python train.py --hidden_size=96 --n_experts=160 --experts_per_token=8 --d_shared_expert=256 --hidden_act="squared_relu" --moe_layers=[2, 3, 4, 5, 6, 7, 8] --router_score="softmax" --routed_scale=1.0 --router_logit_norm=1.0 --n_groups=8 --vocab_size=8192 --beta1=0.95 --beta2=0.99 --batch_tokens=[65536, 131072, 262144, 524288] --max_steps=2515
Below are experts of layer 3 (counted from 0) of a mixture-of-experts language model. Rows are named router (the router's row for the expert), up (a neuron's input weights, with its number) and show model dimensions 0-95. Each number is 500 + 50 x the weight over its row's rms, rounded and kept within 0 to 999. Numbers have three digits each.
Before each expert's rows: a language model's description of what the expert responds to. This comes from a sample of Wikipedia text that the model never trained on.

# expert 2
What it handles: Heading words opening infobox or list blocks after a blank line, such as Background information, Personal information, Phylum, Died; also publication verbs like released, include.
router:500473489478522503538569466502414529526457404564521531462520497517502501581503519498571454571515571548493582554497543547587499510485423522535422479493489612476454455486458473442519397465566542471518599532537401533423535477585452489518564532499621408414547495574501492494560543451471549446
up0:507470480470397509516566601502476480603510485405466408490462482453472476555474527526543515515530523491558525457508533554396615502456471533532597414533508595535527405551539450573506542551489436457499539463495534546472494573578499437439397467473499488489443553487532558475585574522537439520
up1:501463508486447555510570478485431592522522474516577524561437523503531539623548506518471562464462548596502614498503485500491502548467503416582460544425466551490438485582521481494381448452461581575492599511544527496509544466559577477494518423486541466605541539576548510457450537449492436492
up2:342605502503474532536463503532432558501464430546449527544589618517470484522492530504524531531534567523510525455579616549513505474452452463491532523587487559517528404519519486520495387470465495531552513465602512495529430462475458479486513375534518481456535500596435501482456531488420522553
up3:577535454579446526448428485467418446513555486475495421543453527560512451532482487605623469466484574532564518499448511576441586443484521466581565453466453521480570464469518481503518575530527473568476519416577543451497439553556572586463385538510531489439437494471536535455500548494438481501
up4:504480484498533456514473548490516550544494380487587481465437534541530468509524539468553446399459513483478522452500526509585511490516466576504542467368519576561385522490584517441463484480540562459497535537532478458521498489560500516491389449595606543489489565430437500556536527528545451355
up5:456489475482474534552617479455484555535510488470535527447490427440576406505535498506624566519558442500521495479448493499587509408470462428526478535553475471512434408486596555527423425495535506487528562397502485492519482567537571506453479533571501476503416564439416426558421496473475520576
up6:481448420464403514527493516477346462614466460527518499533484558479505528493543480498451546475539484509519402403507489443388501531482527468484503436436515456511409433611452374501534442546462451558520500456525450587514583506464565414481510474459425521477527485478450475487536541502436494509
up7:533524530471473508527617542568510524542386425520515511434478415452534508427573460506593428513530488462521431512498522504567496495565402506454491469383504474521543412536455603489463520457552437553574487546530447479460474436537470573531535591439556536500562472503472433452560523551454565505
up8:610542540406546471483434458449521472514495403486448514490429455504458463409484482489421455571508459499416494489526485541472520510465561555494497503442529484527430544531470462446536554624569443564563464439442406572461424490531443488573518482528521440479572438594414579477499473454516531539
up9:434615403434480483551517517494453457452504606520484491536514462460518509507470442521504451427413532517522631525535572483514507553536505576498453470500588462494424470514431566470582490441497477481497422596587439543417468556476507473478543592469544459457452442552461594503505486508489507414
up10:573611460536518486598568553519520537496550517480570520549544547481515495543556508531440449553498491546537458451480468559498511437450476461460508481481481512500460486418426482444491452474591463600437564518480522328568548536381530404517505557468499501525472568490397504440438521522450525497
up11:567503436507428472487543564561496512482515471446471492515453452461662460444452443503514521521527590501505460534429495497490461432472594455464519529521515396512543474535542460496508504646537516480441486401425468448520607516564529604528501541535510429562502476498503515589608473512535483531
up12:449503502500478503618533482532430501466560516519422510439438525506615481540533473548463547502445614547571565502467438550544539439516455557527495486468425626455489595591520538485542553580485477475550546557513527451584547482541637491499435519442519538481476508479470499428494544463437454493
up13:516457439531405537487519558455434386528592503463506437431583518504515443497516468631507427477499561457582575572527506478453537425483517507569548469522430547531486430492557546500541460467527469520617517461493480482430495539602544558431418510531502508513424561474497529519522587556520445512
up14:464552460523439548427508476504427473497442524469500417510468497464535507482559499556525433457416552407602513472492600526412511526469490424458540548488475605525486483417492432525458665550528523555521466452524477492588419553435596428489469533552472510520450555462499497540499545577522487510
up15:541528544551507515509467460405503510608551548523417519445568392567493458489491484487480542476502470466531491474496513518541502556500421474481502536562483435564521532527499400452583584481607527528517484514389418544518530430609515557472588506486449501414460398530552461433507495427476472427
up16:582512600515568496527488459417386506494433435516587517473582506486520455421501546492573435524559572496484439530555511483510528390469451496526486460574430490431491399410473490482589469500552498548612542491550483443475574412557575449552494518542526508487529494539527441490496476530548498442
up17:538510476497452565434517549509471444554546564425410414492525497459554479480484464594601541482387542582497507468544589540416553497501515480487633511452483513496554484454520491513581512579511490543480458449516486602480414535470575489460493486506617492488437487541535481563544531601517449476
up18:450457446534426525472528595463541555495546572505484467407502493418528489458532527547508458371557513486499414408547568574499519472437548557502528568573507495499481451502560379483536540500417519455515541531509470543552529557586576500523505497484466589489523626541469497566532492536548406480
up19:529422442519497505546443501418519445495497420466546481472475458453515513559396497505525493576513592544522523580586466565557500360470393553537494465466472546513419424453514504478485426547473565510490545539609465548493605492460539455500480465517560465455566455453472565543450559466437475457
up20:536452526504398550482455522479438454523552550482424400445520450504464419455468493549607414526453504500469527523491445457541575496460435477473503487433461551604473453546588499564578522498518455554528549395520537490532527564534526560499439442471553413513433492513525624584460487523550479541
up21:466573515596491515474457569415455482568607515498480438552574477423535413492456454580497512499516519488565508557583514585451599444533455508527586497556441512574500512502568569516525487527464466496580490513578501533576512490485593521493454517612476504463418560575517550516474584531544467483
up22:574525491551437551518528568421487442530543586467502406448589446444511406560522502610532496504500542421572490426518467474443567422430513562529570532463473474537545449559518514479547558439504491521491474459543529557456477488502596537514440499539391483531502559521457541460456577565478418437
up23:469469531475507510551405438596472413479534495455438503403628544438436538629524478496527444491492388487563626552459504468594517460529466489519537435502481408526447534503425434473532479403519508557485444554503488467548503431466499519471458498549470499531464606530504499528532473449489508506
up24:488479420592475503427513534509459503540531550547457478501551535579419507509490481491591472510421505431486506562524577509455530465471540511523449486537443449458456417535524539476534508443621487456521574454486438476438576504541479535515537611534522465490488691595556434440462531517532520461
up25:519550497550481550429400508492551560470574531547370486521551498540630540490550577510508456549510425498460441480466607475475482438420532451528548547543449601459547545560567410489555451480555548533500427421530482495523434529522495550482452505527484511400452467543406515494498522489519534551
up26:514409548502511483513504524525445484563478438497555496495412563482539489505372501538524538552573442529497390545415498555603492554500432415478509543481461527523571497464494487523442480466531584542575525406492536585521525485547505513493623463572493476469469505478409528540377528397495510507
up27:535497522539525520487595484536506560535462510460489484519583407491442524603597552489609581458516483490477517457518574468469470484406462411545492572466475487482620531428399501510464523558456481427503482466455569437423481554556524493453491516534488448553485529617445447458514504537519568584
up28:494457463546502457513578461542426478549510546533461522566456459488490476625492524527410547490460514454488481535471525573455511507522396608448512496451438463519663522509508427516530474575524510430498476517532501512456527477469413473547525494452498476500502393559569641550433514469560491413
up29:594499567489444588405459483545517473474586575514555489526460525474446481441433539501484433580459560415506551486519543572520510544460515551470446507541495579523394547552573593547513509538519546607456599452430497461473499500483523516466546519485515474436465504485527447452607539463445466400
up30:514605462539491570456557524552492525536490527526481487476398525454553519477543361520485596512378599459516515474494520531480488514499525516561506472506423616452515417518467442436490553542553507504488512519397426535456565448517532466489481491406549586588495460582507429538571508544481528483
up31:496517513531482475489549481514575501500508494504465509414626396515487539584491539502479568504432495648533435496514554565522524407534492587528459405444424513590475480584464429502512488448410530529525450522487461633437461567517461520515561502473471535429439453501534515544526518432463510470

# expert 26
What it handles: Final nouns in proper names and section headings, such as World War, Los Angeles, County, University, Demographics, League, Cup.
router:410531522475563465477443491536528494435475568557490451571445432532473502547570532506487484492486450577501436459504552448334546495546508437444537475544495462555494585532534529515443550540496469489587494501547462446557470508512455500530382527561561549484546586437462638548480472476567444550
up0:561467498549427557502533590457473450550533434427508429505553511402495405592455485580562441537550538428562462505523511525399531427490474507523546513470471499523518455469450496521576464600503428506505460450399548404442515450539524424493495432455487481521476533519576524514577489587586478498
up1:534424543459500524462541584457558459522426524432477462535431462498494468462536489503460495455464519414544516423494461473462520466543539514465545486492547471564493511590512502481460627557435479484541568482534571585508435386489555476430483486571509418507443359532559489475513566549533450377
up2:497488546474455563459483605413479437574576483444457493435476390462541424475500476537549546593522558480545550509501550479459516499503461534471521502470413498541413430481580547472529538530408481530486523536601430470495573462548571518472598582457611463429439467550520512481550501554491478475
up3:500534417516388535430538549476488457542526403443407441421510479465558420527502443525557478474499562458542406436470404542509521522496523584510490503390476546532582438480487533573510527505573422473507502451419581536504474485547578552484512452455488549450477531571492501537490527551416416528
up4:452479429592430540525531539518463472538543458491451443483484539429577378502480420554550461545489519522566445490544415619528531454434518519536451590484453587491547434441509439499611571503522425501526432438517471487437477476567555560529572432455546493467474513543549516507502572501456512453
up5:460459506422514552521509472396493564482524522480431486477484421506581492426525511506484579611607484517486591500473632633493498498541497503500475508542461433552464498512483463508494529474558449480524341502470475573462442504442487585501452586588458487461428506553531522489517517538564482492
up6:623566506489439493560475478574541575501526518469449426429509565431434479582408419526584497545499605483580559527438455460419540520548550586553495454554533522470474537552557521605531531580498501531518423493524403462502431505453542520451517464577454530501440470537489512460506490506527533516
up7:479438517511469483531481412523442531534502492455530508451503614410399494620420479519578512471526513537527506560565479477576536532510519535489444527519441434494440494481519448529507451489620536510444448548378549454501511529582517454560557471505473501555437519488466490606477480598476374501
up8:543453502510442518477480510509501513565605413461436451508601473476479407557477476611478555523443470488550468544560512527540605506454508532498545505365461548485417442540541493607585429488493487546518511484533608519441532495433525512471562428542488530408498451502503497489465546596468468449
up9:528420504478399522428494490413439533542549500410492416502590470470497493536440422580556492590439517470524561495511513600489551444488469601532511479408494504512480479495505488542609479599434420564518476404493514536495479452521569479400553471504526541482418441506508547480474512581515467463
up10:500447512505396575484462525426495495523495462481491410461560550454553450538473499600549488554552547445617437433573500572468568460492465567531532438434498488516456477446561438559536528508455412448581488435507409530416522500551514520423516501428553428452455501478491521537539596502458449457
up11:480549597549464538586518583497453444513618542479462468413526545508510446510463459524565436523464595485567532483562463605528578473470432523524429472491496455488578496560668469510540500495482468497499426458495500467496549541562496556523613512503560573531442487526549491525481531547587493490
up12:446462548506490478489448505503475531501482544552459479455463534455554477585502498509599535597390456533523448637444512510489533602512420466474508464481460515538561465553518537520506454539432401514614531527528395460358510515597495487472474518528501544408432549490503513543535532471574474522
up13:596457473577468518452447486439510526557587408393495472494522428430460434538512410560546477581447537508569499498494498590513530442480463537599480492441466455496547381496559423543479570520473412492553557481461453542470482463527522477413496504507494498508471467517517566543485528561458367485
up14:561360368471491523518452602531504485511564568514528501410533513456429530455476498475453521475528505550492504441522440541537511524500543477522499488412402534442453447504480438469516581477450380472491456532504556563572539509481543443397446561500451571467445557492579590487456526507513444514
up15:477444461499467517424474560499489502531566470580519461480528567493565394513454417544549451501409560481511572581491469546596580440446500537536523485503432517532463434518509571531622553506495450456552566471548481479475557549592513473483485540558525454519489649559498565500464543525464482410
up16:542473499574476530555584552495464514525486449568570492467478466510469469573426491545543509537515467448557547547451438449474534540488465611501532471389489456518465496624492534518511440464416489498450533393587535529444481515468557533409509541540545531403509565633394521475557488470518512527
up17:556468440503436560493574595497454521549620441551491430483592548420418473504457462559511506527458564511603514550461564542536496533414497573524514457471430521564483490434590472522561516542468476544521514477494504530473486531520542464521537530544541519447426559613471482618468524557416446476
up18:554536550524433553548434480511434436573480526466533455500531492444490452523424521567560427483510579471576497456512502570564580561412517562576545546486463467539545400546598503528592530580566510506493533452485496492398517458532583534449452537516553483475445533610492432448542544462550477493
up19:536563572571519522387436529557517495516599471521533511520477600535560486463461500518550401544478560515523420534600521541477528499418531433540408428543486505441594512446584463549516481580377500481601442425448453500473464480530517463535496519502490452485519444516454496485528516500536410452
up20:466507389547505524506495448470484485485509415436533465446559537474466520536535523530517545546459562555492419449555580450471586452526543533506453454518511439539330489521433499487582412414533451495486452486504445550498496459449505466543492496463404592472530614493492567541499488524522390433
up21:518493468460424576512505570530470454501449413393477447429523494430518434544470456537598467519508486475563545509552451508521556493596493564528549467467457462572444468466441605457507492526490467521534563455461499578482542503539579538381437459462524443471409471590423544484470563572557476472
up22:480605525511500505508478454523503463455550429491507450432569468519428502586466490506432484431461590555508619454587483597561495417504435553575415510532517519558544521519451481519550577483508532442512482526508462430506489473531514504515465416442622490506482521486455594607543584473495418513
up23:495371465474548562503528515480455482559525477447506400479556523463595401449498459538503501556524547462543489514528540594509577445468466479524553485463455584528481440543576421516531512541546444512586511400543544521530500483590544590405573490523564460483432486580533497597481544541465462483
up24:502414484584539498478575507557414410489498488476555433511505484512530517500482457550464412531442514519507549455528506490469562427522515608515505496473433485470448562544538563464503538493484529541461544526524437482383499447489509522463439316490613533509442512456559592560558572446548478458
up25:523514485446432578433523547469415472591581556442517490530522433419518473573481442582531593483527544488534535573534479627415547431524462525508515495484446528529545467500531462602469478502500495470566450454462527489468545483522564444392526497501488448432439601564545489552434501531544422463
up26:539462517467463575599532548490457452560575482423540450489527350469494430557470491576580535494462528481589414532506523561508514443510457487530480385477450518556447417539540501501577480428529477506532526508499568515458507465460531492451542514537525567507436593599534462585471503563506407483
up27:493464430547394533557626562475456408570575470445518459510539476450486490537435471535561433518372503519521536535473507545445550540528414482514525452484477506563494424500513516564526554454470479617492534454481461523522473545497536492421574484575479504419451554502438527477420543579554566441
up28:488497517456453565526572576361473552569546457479519478450526512465485446518499475545519492461413512511538514489516500568596507493485392495491502443387450521575493348495538511496549496482500413446513528453560473575412501476544595522502506522493505523443376427566499528472550563529515506436
up29:497469476441489482526541418485525512494593540557452437465470456485417450552439461521574498456545534531509429567502357600615524523476483628545493480556561464419525528545506577543504559502540533454506388479439526482509484398546466473482411434559426528504517494490472459505546495509540471514
up30:513494507469469506554527592494410536527517511473480516515511577506587519439494486517553506609514532599509570445476463609459513481486435501522545471495564414514346503567538493470511474446457428499486498490552546591415415574466528543465459427435529483552456467524407502447558491467580425498
up31:537435489467414478523462518480506530555567433482521408416584485412549405495407424550472487501527540488615527491546531625538528466564472564524527471446505451546427456463574567544603539519424500430488518451498441478506543406504543480481555504504477445480483462586468518559501552514470485446

# expert 22
What it handles: The word See in "See also" headings, plus common adjectives and verbs such as well, use, best, known, work.
router:568535502643541511558486502481536429471507407557521530514500535500434596500440507480504445482451560527459537636534506551566497433562409565423431521551494464556579515571473502432526450451450433495503508473526443503465503451549516449575516499480508463449516434491462504508610531528588448424
up0:553442479536401522515483470470506455501592522471454440534460429466610458551469544575575491448450552556503401504517527477412579475524516529603517571447514537564482464509540508497452446474534498483505587436543456468394580488524579561446538533586467520434473577520507521510475564585462485440
up1:496497517500452547508489560517446520602548544429536416562556506478559429487529489585525540497536530528574438534552537524483609566433433557489577560512483478591458417518556493495567396520564499614511512418508483469483491494438576505483549484471609553481419587548465479437511546482489480519
up2:552515418552460618546546529463417459574546550476445431547500409481516442536486426564596470481526550521566437436471553523490558405418480524548538503461484470474459467561534503455510538547565505545613523482476555531499494489522566581442485448525526501445412549523512486432412552527557504430
up3:451487561583555530498559529431464482522516400557479456517536498479550558463578546507593540426512560557491518507544454597340555483467493493559525512541479520547443396585513468479515467518519482515471470461553453458467474559551545570488485461444546509469397544452534452574577489504527385488
up4:439531520495457489543508472530497517522531530523453513427627506503545457538485414489510450428492580529508570596449541605548491411511520400493464510465402534504472483514506522571501473562450358474506468434523452533539547475631487465493454443434566386547494503486498545570494528549545532512
up5:489503508562515539503430468487557417485530519556531485470450465472570522482490418538446500538454637522558516478436586487546483511515485479456513457523406460555484525490588506475486435604456502567572597461542451595474457501489574557540427465584474496422494444427553504518542562554550444398
up6:437517581527493510476540486531547520498449380482535473402555435508556481544515495518492571551525594573522408586568483579554544520520463542500484376551574465541532502568564579439546509416426500471539567437568451468485510478483578482536407526508493529438501488464471552436524542453557457490
up7:510528576480534492487426530440461598483537581504514488389468482519491500458531522500563471528510567493502553587530612566481515470465403589467478560465593590514582414584494594484497559527500455535594497518471443385477570481548486514524499553538473553457476478535550468430447533488493561532
up8:542561542579523546454472581472482510538479576477468497446464451466566471435566452520538575542450515345492554566522416459502495451505497494522531464543485535571576471517434519571487559527520528504537560376494555489481592518558496549465380415518495489490565467618506503490502538502570564516
up9:497558451433524523429562499495532462492474521494531486468450551532558511553509456512487426543582524442532574574525601484497499425537442587521523481535420440435448483502540564462534425576527461498528475483478440399547512473548530567527419507567555524442501471501402604357439488532518439458
up10:451430471458466582497498558507462460512533533430459439421583447454553411526460481548588514525445470412513415586487546471486573554447438475536536502421415579453549498503549525510461606521553427509576564457537488502553569514529547588442491505522531450494461546482475488469474571551423433520
up11:512539523519432591481597534477537467573526550471435426444518467447537448507476557549468449562555500524572482475550557530461592489411526525582574538462423567488434488501563465552507557474580489471560455506481583470449473518432520528437518492634505529549435558525461579557500561576464463535
up12:519573462520423501514579566550496547561602451531503513489548468531603472540452453519450492489518573568524520542476535597580523511465384547443477476556509411562459537583493486555467481513502529572536425546418516531532543437596550553545524491492551520513403456566518504441611528459536497486
up13:518539431516491499514598450477529525507481495535525503419531552532406523517424497497452415490608576562534496396458579463472500447432535601469504430495474479586418468518584548548556518468475507557546493453623469591526502463498469457489528444501590564495459475516513481597564547553521553472
up14:560458432465455489477470523532511554481583489434492526439508501532368537584425440498462537431407541549475517545509505660493530498477496457446441538431489528468538483540546458423526538557520430488465551473586527495499534430507483363505469555523510421423491421507548528471452546554503454447
up15:550576499604469540509416530519484439563489523461519490523504592473439504526536476516509532500607555484529543473529489567511521595487493467580516521506519431473502555522504460555513561508480491590532427568493380574435428455596547535529582438512552494480420559468605461526549507508557389546
up16:507444476535430525470513559537438480641555460445462447476569559477470389541435403499516580486484501446540529466500478528484583451532459531567627509544498509481497480467534526553436479515527488533531508430512486500593494429512573611426513482488529580503429553470593472467480581576479485540
up17:555421404541515504589534512480476516498505497483568510479495493420556485500464418530497621558545530452483457500503483591416489414450389485497446524546511529564398565470550431539427454469488479561486556513547537410416547492527514514470531507445633560424486514476520533549538542515506471416
up18:458466396485486506522448566530411504580529501453473410406501442468535455543502469585523506493540477480641522422483574482458500474400514497577627425469502509490503449503492535495482528512665447486528477482481454478505533499489589504464499444574501469521470587533552515553470560549437491525
up19:419461429375446561473564524351478478585528431503479449511569483494439498539468488527520506464529547440529483476557460564493537562456493536570544471456501564434525463508554503563567601548536476501579551469560402531432502569544520551384524471561543499508469483523431485535461544532511454467
up20:525477459488403511457548501406450477541588478450548432508486432437528435609480481534545610485509576414532437420551522473495576460504515472546595461516438429523457508503538523598559503494539516533573529484587432527508536546544535533431465539562561501497454533521384514530443526552462457482
up21:489461395604481488511540533496430459599598540538444492485532379416469374458526477583567544489582505437519491474545537523453538472458529490544485467468482517546479511506569414514567443544516434468593477501464468514430466510522551587537525459470528539456484537478428567521492598566541463501
up22:513395410565412525424477533520517529509471454463554479514520392522493509499483548497470488492456437473516537512582462477520492561510522553494519596458525544571461452414494483441483494447521464586459520463512491513522621413578529443455439471492398561519463545482440587402423455499492584421
up23:486486527502413536538478497434416442538460503352460406557501528462550468536442420535506527567477551415576467569502488515554535538489495556610541449516460508488534454412535506529591575528513485511533600414551495557430476463530546511498466487522592471466468555490457501508470540600501576451
up24:444512478569470518450536513572532562545502457466425450406594464458533466556446450548468516468544448478552482462404559542410515484462546568495570520488449498490479513537581454532470530611574575550491541500523474606540550486561543565459485469579574545579447543527558585548483531489488575452
up25:411467546512533508426520604539535449483461610503456461586445461524511492409500526526406439444471472445485520531571485512500535475555494582480511484501561521555437506603439524483532549528475499470508493530659395495572526458411462537484446485482571539430510505502444613475519558526468528502
up26:491470414457446559468580554468421464526535466422557407529535460420521389478492545582594476512493458530500489568573530527522547511460489504610581553533500484546498463545520523480476571430473529562489472498505489534446526515487554564376549454541564539465508583593431521499491522603487503438
up27:496586519598496511615465451428428530487516517440430490492548549496480544507400461487472561420388460455498605527527557555563539448546570502441496459485478543602582463437481492500563507480528470484522541493543514557555441503531496498517431579475544553444451513498376543557527492461538475425
up28:471520471506441501469619518404545470597577483486500429452519517463559427527531483565527445426426569409560447438549525510492607474482429488543594523512493484559429524554532531555482466495518412583541543503531497418493472488517560480478487515435580600449499577510467540462428577517487491514
up29:512475435480416536513643560465500489589503518499448400488512485456568404516434447563569530563495482442516491510504531550518535482495540469570536578421457517562521483584564534594543531574502472489576522551542449491547530545502586563499473529535546535480482520547484548494507596637551464522
up30:466497476476412566398580581438453473604556520441506408479547494427477405483489483572550539546485480523545502537547519545497581482455357509549575478461512525507467393485541502507542569525585465583499499429542526531487486464465568582447546505496509533476406529507532457540484543540440455476
up31:628473524518521520429438581388555467524517461428408491565479451415476508428488454526532539460500482469484430515521617550526463442508436517493543500501469479471537503477506539531510465452521429442479421466489399420554528531408517509590563501494522531486382469477454554538556479599552470541

# expert 18
What it handles: Capital letters or first word pieces starting a paragraph, list item or name, such as M in Many, AllMusic, Binomial, Coordinates.
router:403416470503468524549519494409517447491497458504606546496482471526420541397483503515381585463471490495528535493588485523541443427562549526594477540519454496478492471476505430504521441452606480540481418457454566546588512523556510559586595413429506460539472491526505479506448588502460504520
up0:565517509578403526484487572589485479583547534459433455550522457465495471571482487578538506538586530416545485520558519543502537486523347500554601455484461504513520504512549445471599541523495467536493538436488459460567396495564602508483469533517542502439454494496482615494453551577493511439
up1:467531622484485480405383559551502480561466567494484514469444402500477524546527497523481640491451467479451540390488487504506513514499499494514518502450420441509569448440530516430464479462593393461449470543409522436491474554528515510428416483537496529458471444465539554495420523530501404554
up2:461468457523509526549469529447513490484547586496589526500521470530382515479424596532424535638512604509577586440564436493531518361505504510599560483496469519410509480504509565524484522553549463442461467480522499394423526438499462449526488547447597488463531467484479488557486489509503497464
up3:516492534513411583443521606437411477521515504482415401596500439442535488590518457557569491606412545461553486537558516491495578516532453527600567473470496514555595473470496589486568541514501507492608584487498446492485490487488595547438464513496541528470434509502430527486478483506555484496
up4:508459522502487490477522445418555519486466523520430482472437438537608524493510512508468458421491438513510570492570590452410498406587453580457607521534472543522438493413500466482424472551572550524496540520570524529509423435540529600547526483521523608508477384513515470485490495464591559448
up5:566450475487485530486514589563476555554518449425383415439583517503524443452509444528538503543490538496505506613491538543458552455491453513533559512480456544533430465563430488512554446521514454498576526399547417537513495506589547541448496475541526418387431566482420533511571583550543505479
up6:517464544526405545509530528459394435541584505421428416383549464446529425614502545483537514571487540537582494482462546488425553389517413514535501538547476468578538447522485465553534509482514459487530489426555465423473542510467493577480546458519516495430431481576439563497507494539536544450
up7:448516579458506594537537487503501432494492569499470482521527468431545544464555540515407560544585410505508503555558622507540488514472445478529493545401488500468547419546536464527493506559541428468527468509569509525469494482534546584514528509512543594508448426599478475594605490629463446545
up8:440537420542472501563488497391496494569428420439509519455433540456442485458482489519498511471479546445541435482520455522495467501498572509481511496529507541530526504481468406539558498479642410539599433483540470600561511595508543482466487531475451431553508624540532519476433616496449571533
up9:473412491443445485526517498532531480567477381468565534519534480540510476462512415554416414543514548555529443439433481522581483465575511510589454514467436454452477490487477479500523506335471537534579457479521507536619470489550523468549556525493478512550496538466555471461359585524444490520
up10:513507450578476597546464430461485428460467551538484493555524630454479446455458539471554506512540411495531469544519466512466513476468471556466442506490577416498507564564477447506472400517407544412473532457410528473402447459480477577455498438489410501487563443484493522550557551434595456446
up11:548519509527440543430537601520428484549508489363411431505455417449520416521515404546542540492542498541539570536482500568407530459450491459501541495484521509586479452457511477459563507485518455489503525457541508527432583540585554512498412548542480569523455524536417570427534495497533408587
up12:510433553554502501539444536575461571422545472498482535469507520489483530482496554531519469447481487511491611462619477576508513396542579527528542471493459492552509513483528525550532557548425414499491527466509589394555526622559514484505547427467463499443497402626548481533390491523536448482
up13:496478483616515613412529512430451527585534456411465471495482430463507430587467444546536416549502505504597494559517579592430530471506434525487546508524424442558537449497526549461489552508478425517543462463579445503496488492535541503481437448482542582407395525505467520506524557534433449497
up14:487464592478501471502449474656490515532474532585500516473558499585501517471485543516408518510491535465494433535557507464481495480456525520510560483478469558463566462538552529486547405532538537575551423520498605464456429569537520584436400434545561653443519478541436574525488482472466530505
up15:460461442444470514439510515515502407521483452473557488534478466558474506470523426480484577518430449566513529478653470461454467393529538541470482486534502427530451389470561417391591529551560514520488432530440509538494474396571505575549544402559495462501509465547449506480587518467477487506
up16:523441497569443571446586559447410519565539507448397476531533440475502472512511469590494470534556573466538469575537563609523558465504485543593556516511454514481505490454521492510431502566510412506507576454513447501611365495551553514500482473571511502393507556533491555505519558534569478487
up17:431488524542547513457473551441525565509425529538458505515528495521516509470473533534446629499501646477486474542570525458568458561499535450525545515492476613522472555524491401581462345461576494557508468522573498567470529527546491542467483419451570421532553577479418546460501517499467475525
up18:544491563545359540455483513504447488531551450432483467425532387527520455524513430539525533453447574454477560431502550500419532476500528542563499452436453589609447472533551452476558502442482525516471515490514429403516573467533526498448440516505543612470509475549459587473490576537438464429
up19:506484478482462480502434487456469422436570434504498504517522475473458534558476514530601422528523557563508528540581464493503506428542490571616502487534554459479373446521484521483577454527524507505522457541554605432475578562492458458504538499549430415415550473627550520497408455588530531518
up20:551431519497425578513542513535494522507543423524554493426552555595513518520463487488510454412470467498572606614533465545510519494541478495530480494627543457433498591543543512483491462585563560501474519542441444539527531510542466417539550458437450531470533582454469584398547555465529492412
up21:482476559475513471552543494521402564523569414509504513486498464546578496583587571480445491422537569500471553535534534547511537509505457551460494510540458560558455494393532496497397387479533558496519430490436510459479606499437498487502510504480539492476387526406519606526429587563561493459
up22:555467518502452527444496530479434484542609411501517451416538549463546445507528416566577553478626611561513467487500521534396554567472448561506527439441505532489513479572525498483525473562519436553522566446551513519505514585559550517419509527537470449431472608478452571521484563567482515507
up23:543473520526418606454518538449452452573543500462456400581507557440514448535496477555542463566463467424564577534443574537441567514536498546556530548454485533528534530547533534595483462511475532578514452435579406493586550542549507544406530507465514539413515542532426526478462540468564426493
up24:466436444519542548511592533446558481509519539492473498485453368502511505516618556492506584414509512441457577488508521471431504441439525468455525520474493480499505492577552475400442436558515458575468515451506392471454390420450490554499446478579525405499443508595466534508460497473449578520
up25:522472480541492587394566565428462494511569493456438396569495383424560419466482500575562548530588555512587486480563566529460537510442431503517488481437454487550569491432538520496594522495483491500562539466503495517476443498493560505413415436530501561492417524414454500506476535540516448472
up26:493423439468513456512547500428468454509533431450508504560396402523469485492545398502522399438433558486490464479454542520524499506557476569545508439405422518555499482501497508471501560487570471477481506425495524561428516418553415487498434473508627423576439440497579566567459557525466518461
up27:528491537532420509506533568494479474566576421424488429509545424517498426546431605599541498482491585565509602542482488500509583516495483467485571578423494532483434472527509503478501504532546510474563485549575570416431479496517612490454510424543491558447482504592547598488522574508476464440
up28:596446484509435617471571533448417508495576481421425415504527373463533456516471464602527436469537538450542543595491486560486524473546479512548529451513458484527493489533540526443483518528525426585533557424533454473548408477514589477463496556580514496475519515574511518482559554570513457420
up29:568472497477407534544568573454430443531485455461485455539558437464495414551484441556567458470559545546562417521531456601524583425542446493494539519522489453628434411540544462534555488506474534475568588459535480511394523487509557563458486486517479532451535504521452552520561564582505452519
up30:476474492432517510541490538568505587543535522553559499366528442462571483522515474480493557387501523444493452450568501510613485390533415556500446452489485515557419466456589490468467444469495553503513584472442557487505512472470605511476547477517507570403435456517548450491455563528596457463
up31:454507513481460525492545507420516504501490507530602495475620409498444504405442511517506504465556454481490525391624407462494500486427570510529506558580447435484472463455563463514521481595519442557442513482475525498535452517622534511439388484490479486441436483587550399535524467464488507527